{"router_score": "softmax", "balance_bias": true, "n_kv_head": 1, "head_dim": 128, "rope_base": 10000.0, "tie_embeddings": false, "init_std_o": 0.0, "init_std_down": 0.0, "optimizer": "soap_variant", "beta2": 0.98, "schedule": "wsd", "batch_tokens": 32768}
Below are experts of layer 5 (counted from 0) of a mixture-of-experts language model. Rows are named router (the router's row for the expert), gate (a neuron's input weights, with its number), up (a neuron's input weights, with its number) and show model dimensions 0-255. Each number is 200 + 40 x the weight over its row's rms, rounded and kept within 0 to 999.
Before each expert's rows: "comes after" lists some tokens at least twice as common just before its tokens as in all text; "gets" lists some tokens that make up at least twice as much of what it gets as of all text. This comes from a sample of Wikipedia text that the model never trained on. Tokens count by the router's weight.

# expert 25
comes after: "of ", "in ", ". ", "to ", "on ", "at "
gets: "the ", "The ", "s ", "other ", "his ", "entire "
router,256,203,205,205,274,228,232,161,149,259,203,240,221,179,239,142,276,208,226,283,227,141,249,164,169,250,147,196,167,239,204,236,180,162,224,175,179,244,181,229,228,198,228,158,205,237,207,213,250,300,179,240,225,225,193,201,160,208,216,171,136,216,203,202,158,280,240,128,258,205,240,209,223,171,160,249,206,163,193,209,168,158,177,190,189,254,176,270,227,186,128,171,173,198,202,254,235,213,127,205,186,175,183,184,214,145,192,193,261,155,248,96,242,147,229,163,274,184,263,271,216,244,165,201,207,242,159,210,256,195,251,196,163,238,231,206,251,153,110,212,200,146,170,255,205,142,231,265,155,186,186,188,276,291,195,196,236,215,227,135,155,209,198,189,188,240,223,241,212,250,257,238,242,245,158,256,169,260,242,162,169,261,195,243,197,144,173,215,252,146,185,184,169,249,160,242,242,244,167,113,141,164,187,245,129,221,230,207,167,163,224,164,216,237,212,225,179,187,215,268,200,240,247,149,263,237,224,229,228,195,175,169,198,161,234,160,262,242,265,255,141,288,167,198,187,133,199,223,194,165,153,173,188,187,255,187
gate0,192,217,191,210,224,217,217,190,257,180,207,189,249,259,186,195,194,114,169,242,265,142,95,203,169,137,200,197,232,161,154,166,192,234,184,126,234,171,201,237,199,175,197,162,201,187,189,139,225,159,197,179,178,257,222,191,260,251,219,174,200,267,227,190,265,224,262,157,205,230,265,234,211,220,121,226,174,151,142,173,189,238,186,127,204,223,180,216,212,275,228,165,203,139,241,227,237,112,211,147,207,202,178,280,167,109,173,162,193,194,134,119,198,149,205,115,200,162,188,176,192,170,139,221,213,101,135,242,172,242,181,194,210,181,224,173,215,222,231,186,225,191,188,243,237,265,218,199,241,216,204,268,140,178,168,219,227,244,191,202,104,246,158,169,147,138,194,183,209,133,121,213,168,228,193,188,158,173,190,157,225,216,155,184,116,193,238,187,253,236,236,150,169,224,172,182,201,166,250,184,173,219,194,188,192,178,234,266,214,187,243,172,182,190,141,267,155,267,265,259,229,230,270,221,276,214,166,260,209,238,146,126,251,188,212,218,161,183,204,171,242,181,225,226,233,187,206,215,265,208,140,249,158,207,82,160
up0,214,192,222,189,195,276,241,202,198,154,234,221,255,170,217,206,154,141,146,189,274,200,80,212,237,218,192,244,192,279,181,181,218,234,188,135,202,160,154,223,202,203,129,147,230,204,141,156,158,118,180,224,122,264,213,91,195,201,245,174,207,205,257,229,269,243,189,197,217,228,230,141,186,151,162,158,176,133,172,163,197,266,221,175,207,222,157,235,167,223,214,201,165,192,255,175,151,137,209,128,189,211,129,180,217,189,236,195,215,154,185,160,181,121,244,114,102,158,203,196,211,189,227,202,167,100,178,233,196,217,144,180,174,194,147,169,183,235,149,184,203,239,221,195,213,251,244,201,205,237,163,280,160,216,167,191,204,229,209,264,170,251,189,149,159,203,168,168,178,153,233,191,203,240,153,239,204,214,191,214,262,208,139,215,96,246,223,205,232,259,223,193,204,224,226,215,210,172,205,206,189,144,229,212,241,151,190,228,186,190,163,155,135,109,174,216,174,241,221,209,218,103,237,252,301,318,218,253,221,222,194,156,210,197,233,208,168,233,184,198,259,225,194,200,180,197,217,157,248,114,203,219,192,214,115,206

# expert 18
comes after: "| ", "==", "== ", " ", "See ", "|"
gets: " ", "| ", ") ", "% ", "also", "See "
router,190,155,242,168,222,229,239,170,210,223,222,216,204,161,259,165,283,203,223,268,224,122,267,165,201,208,123,148,195,255,258,180,165,147,181,165,163,257,208,222,279,178,238,215,185,267,216,237,223,255,239,217,180,153,214,205,140,182,161,147,188,208,171,223,182,225,205,132,245,213,304,196,265,171,192,193,210,183,263,267,176,164,161,220,165,266,183,208,238,145,155,215,191,157,230,235,220,214,130,223,193,248,221,231,243,146,162,236,238,158,242,157,247,136,217,134,238,176,243,252,219,216,187,233,248,210,152,230,214,163,267,136,174,246,228,248,252,168,174,259,209,206,146,284,180,150,281,238,160,201,144,174,237,184,264,183,266,220,194,166,184,188,194,190,198,233,198,218,181,235,259,222,241,276,189,188,159,251,228,192,118,205,229,196,170,186,199,233,180,158,203,65,186,220,170,186,252,188,167,180,161,171,190,305,172,247,244,201,168,184,220,154,236,237,161,228,200,181,242,204,224,267,220,169,213,251,228,255,146,138,243,109,158,162,214,165,237,251,274,219,202,208,185,152,179,166,152,174,156,249,167,189,172,208,238,178
gate0,252,189,198,225,172,224,292,180,171,196,181,206,198,140,171,272,204,257,201,243,219,141,270,204,191,135,220,211,205,304,220,175,205,194,151,247,165,226,184,274,255,163,152,228,165,133,180,243,74,168,265,195,178,180,135,197,203,181,155,173,195,214,159,196,218,195,137,305,223,119,208,189,240,245,241,221,227,242,146,199,239,231,222,273,243,290,191,229,219,232,245,172,238,194,212,182,213,169,189,184,133,223,229,187,155,171,227,148,163,193,195,237,246,207,151,160,246,174,234,163,193,220,181,196,209,167,169,253,219,235,149,132,103,188,218,186,246,181,206,216,155,193,195,188,190,212,177,187,166,162,278,228,267,223,278,221,181,194,213,229,269,194,160,216,237,205,172,274,155,199,178,171,236,190,188,228,179,208,211,229,200,244,278,166,160,166,205,188,193,311,244,220,194,171,226,137,279,205,209,212,186,146,191,272,292,153,193,252,275,208,198,218,129,195,145,201,176,248,130,200,160,235,210,173,232,212,228,148,131,209,214,194,176,227,216,180,250,220,233,283,251,223,209,261,169,217,159,168,163,244,191,178,136,229,244,139
up0,172,207,163,274,266,153,180,204,155,231,206,149,283,240,227,170,183,213,207,157,190,183,147,232,186,166,117,171,230,188,223,202,195,221,224,165,200,166,194,142,218,195,230,199,212,244,186,138,290,203,171,178,241,221,250,258,218,230,209,286,246,301,206,236,191,211,254,159,188,229,232,259,265,163,195,185,186,149,175,136,163,246,191,176,136,191,159,232,225,196,171,201,101,168,162,200,230,278,208,145,224,180,260,227,282,202,213,194,249,262,243,179,159,225,206,257,164,230,226,231,233,238,220,126,191,167,240,196,134,204,273,202,232,224,140,205,157,173,247,193,237,115,297,128,191,197,207,166,234,183,226,194,196,200,128,252,228,209,188,147,158,141,225,189,186,215,214,134,231,192,222,187,193,166,175,248,239,209,140,183,201,203,149,144,245,163,182,240,215,121,184,248,152,226,189,231,127,205,138,174,263,216,196,200,73,184,133,166,212,201,191,170,255,229,231,162,222,179,163,240,148,218,155,246,206,113,250,213,254,163,235,213,262,143,187,171,152,208,279,138,127,179,216,161,206,172,199,240,217,210,214,239,207,174,198,222

# expert 13
comes after: "is ", "as ", "was ", "with ", "a ", "in "
gets: "a ", "an ", "A ", "one ", "first ", "the "
router,258,221,222,151,264,233,245,144,192,247,237,217,188,164,227,153,243,239,223,212,204,138,221,140,150,275,116,180,149,208,243,207,187,185,220,139,158,241,193,244,199,136,266,197,196,238,176,219,250,230,193,264,211,196,202,209,171,198,219,187,164,279,218,199,203,242,244,114,235,268,239,232,220,107,188,210,171,229,225,234,202,155,199,236,170,253,160,200,220,177,187,214,176,166,251,229,229,210,172,235,101,189,193,211,272,156,196,248,254,125,214,146,243,169,268,165,278,156,247,207,246,265,180,195,235,232,193,242,261,208,258,172,127,266,231,187,243,142,169,188,189,196,165,234,241,182,223,217,178,199,184,178,264,198,229,174,264,241,240,150,166,230,212,207,207,208,220,234,244,278,234,215,246,220,157,227,171,213,288,138,139,257,203,243,197,181,170,227,216,169,204,192,152,195,197,219,237,251,144,134,158,201,221,224,159,226,243,228,162,166,253,181,254,234,282,241,120,215,223,230,216,204,232,136,253,299,206,208,146,209,209,133,173,196,251,175,265,320,229,202,131,250,206,175,186,182,169,175,204,146,169,184,201,224,216,222
gate0,180,125,173,178,204,268,182,205,199,147,207,171,233,152,270,229,293,184,198,209,155,189,227,215,178,195,237,244,158,124,207,213,152,183,194,219,158,281,220,203,187,168,167,206,246,197,138,187,172,212,211,191,256,239,211,196,199,218,215,204,164,153,186,151,256,187,254,204,193,191,216,286,233,158,181,248,162,163,215,206,207,122,228,248,160,204,201,206,228,140,126,178,197,237,228,248,199,164,215,303,152,251,221,227,219,203,177,128,219,258,227,187,243,241,210,267,231,172,289,179,170,131,133,220,202,199,193,178,175,257,217,247,210,185,218,258,187,103,201,250,170,111,227,164,203,172,198,164,189,200,158,248,209,200,208,220,248,227,158,214,160,229,221,146,211,218,220,202,199,278,263,169,191,182,195,229,229,234,282,212,169,195,184,201,184,204,231,134,181,202,222,170,226,198,237,299,240,235,262,183,250,41,158,175,208,177,159,200,245,189,165,122,214,183,164,191,206,166,155,211,231,174,105,265,189,240,221,200,207,172,199,165,198,243,208,275,218,246,179,139,134,125,205,194,231,216,183,183,202,96,217,196,92,129,195,237
up0,206,129,179,152,202,242,203,147,207,113,299,172,223,158,264,229,191,198,239,233,142,232,221,246,195,262,235,202,163,144,200,185,184,184,211,241,200,224,259,193,202,156,138,243,200,239,175,193,202,208,218,208,212,259,180,190,237,206,235,192,175,177,212,163,218,216,323,160,217,207,168,292,167,200,258,206,170,212,196,258,181,183,265,181,213,183,197,170,197,176,138,184,183,214,245,248,153,240,209,240,179,207,132,239,130,218,163,164,259,202,212,211,173,224,176,191,207,149,207,171,145,112,156,186,179,239,268,194,222,275,192,215,235,181,228,191,210,148,204,175,197,166,236,184,214,164,144,212,216,183,202,182,309,191,147,175,198,196,179,183,273,210,193,225,217,161,115,131,233,280,213,194,231,213,123,215,203,222,236,218,160,206,233,219,252,211,220,167,205,152,221,144,122,199,224,207,211,208,237,237,217,47,236,185,239,199,249,300,225,106,202,138,232,235,141,161,162,156,195,173,251,167,138,223,244,169,226,268,189,210,163,264,219,259,234,235,182,187,134,165,175,194,207,209,237,168,135,176,214,117,202,161,146,112,249,191

# expert 11
comes after: "the ", "'", "The ", "It ", "a ", "is "
gets: "its ", "is ", "their ", "s ", "his ", "was "
router,288,197,237,187,258,219,265,212,206,210,248,243,251,160,198,177,206,177,194,221,274,140,206,165,180,239,167,149,127,284,246,136,172,191,210,228,168,242,195,268,207,152,255,193,184,220,218,190,237,226,223,203,169,184,240,216,141,177,172,176,131,211,200,221,188,234,239,161,244,180,262,197,269,164,185,222,141,204,192,223,180,177,172,254,161,287,140,215,248,198,157,203,173,172,249,235,263,208,138,211,140,240,182,227,240,177,184,252,267,186,207,99,178,126,218,172,227,204,217,239,227,238,190,206,212,187,155,202,228,195,234,175,202,211,296,215,226,149,181,187,148,175,121,213,165,150,261,244,179,191,187,156,253,202,226,168,262,209,205,119,186,216,238,187,225,233,293,242,205,233,232,268,229,243,146,204,173,239,202,184,182,240,213,258,186,172,181,269,186,207,141,162,185,247,178,181,259,223,173,167,140,139,198,206,164,211,249,187,166,178,237,153,238,257,250,242,166,220,213,220,210,198,272,91,267,261,162,264,226,153,252,176,137,187,260,211,246,267,243,205,181,277,207,155,183,119,149,255,147,203,169,161,174,189,247,172
gate0,203,130,322,113,292,217,203,203,171,167,191,205,188,221,252,116,237,211,189,172,262,212,216,228,230,239,185,168,166,184,203,237,249,180,215,209,176,230,99,202,205,197,194,276,247,203,135,203,276,163,209,176,219,220,149,230,225,255,178,230,178,204,258,175,200,236,172,153,128,213,149,254,262,233,244,252,222,244,252,139,203,231,266,145,266,253,182,236,158,212,198,165,157,218,110,292,211,257,235,158,210,233,243,243,211,156,297,215,176,180,186,271,191,204,235,257,184,246,219,202,201,173,186,205,189,197,258,139,185,178,252,279,202,219,205,238,265,195,210,189,177,173,260,158,168,207,224,259,248,161,212,166,148,207,178,204,196,227,228,210,251,189,197,179,227,248,116,189,238,138,136,161,253,236,196,159,227,205,189,252,236,240,216,182,209,201,230,163,195,207,189,220,176,190,220,146,210,258,203,175,149,169,207,158,161,202,231,178,163,200,225,199,123,187,205,219,242,225,219,147,163,170,269,201,161,185,194,208,184,206,337,145,226,179,207,255,150,242,210,194,216,191,84,192,227,203,239,233,238,232,193,301,234,216,231,226
up0,201,239,72,165,231,219,161,182,227,173,178,180,251,195,123,206,249,186,162,266,172,134,132,186,141,197,186,147,175,234,117,183,201,140,168,135,184,206,232,219,212,188,268,227,181,217,184,213,229,143,202,176,192,206,250,195,207,252,165,118,249,174,215,194,154,147,253,156,223,230,193,182,191,143,168,178,206,121,179,160,268,216,227,134,210,118,199,164,235,221,142,195,207,256,228,196,215,275,151,213,147,220,155,260,209,205,187,126,249,142,245,201,247,206,199,231,191,214,183,212,160,217,189,250,162,287,166,252,253,210,169,198,77,167,198,180,249,176,187,162,228,192,197,204,170,235,176,180,219,214,210,174,175,168,242,168,205,218,186,216,178,159,155,115,200,102,179,178,178,162,289,203,236,138,269,153,137,169,144,190,184,129,198,219,247,165,242,203,247,212,223,235,155,251,203,153,182,224,115,272,222,200,168,206,171,229,177,185,130,203,179,243,151,232,172,111,180,202,205,210,265,183,169,211,232,178,154,179,203,217,194,158,157,182,234,162,197,197,195,208,261,228,234,202,152,176,199,210,211,139,214,209,166,164,319,284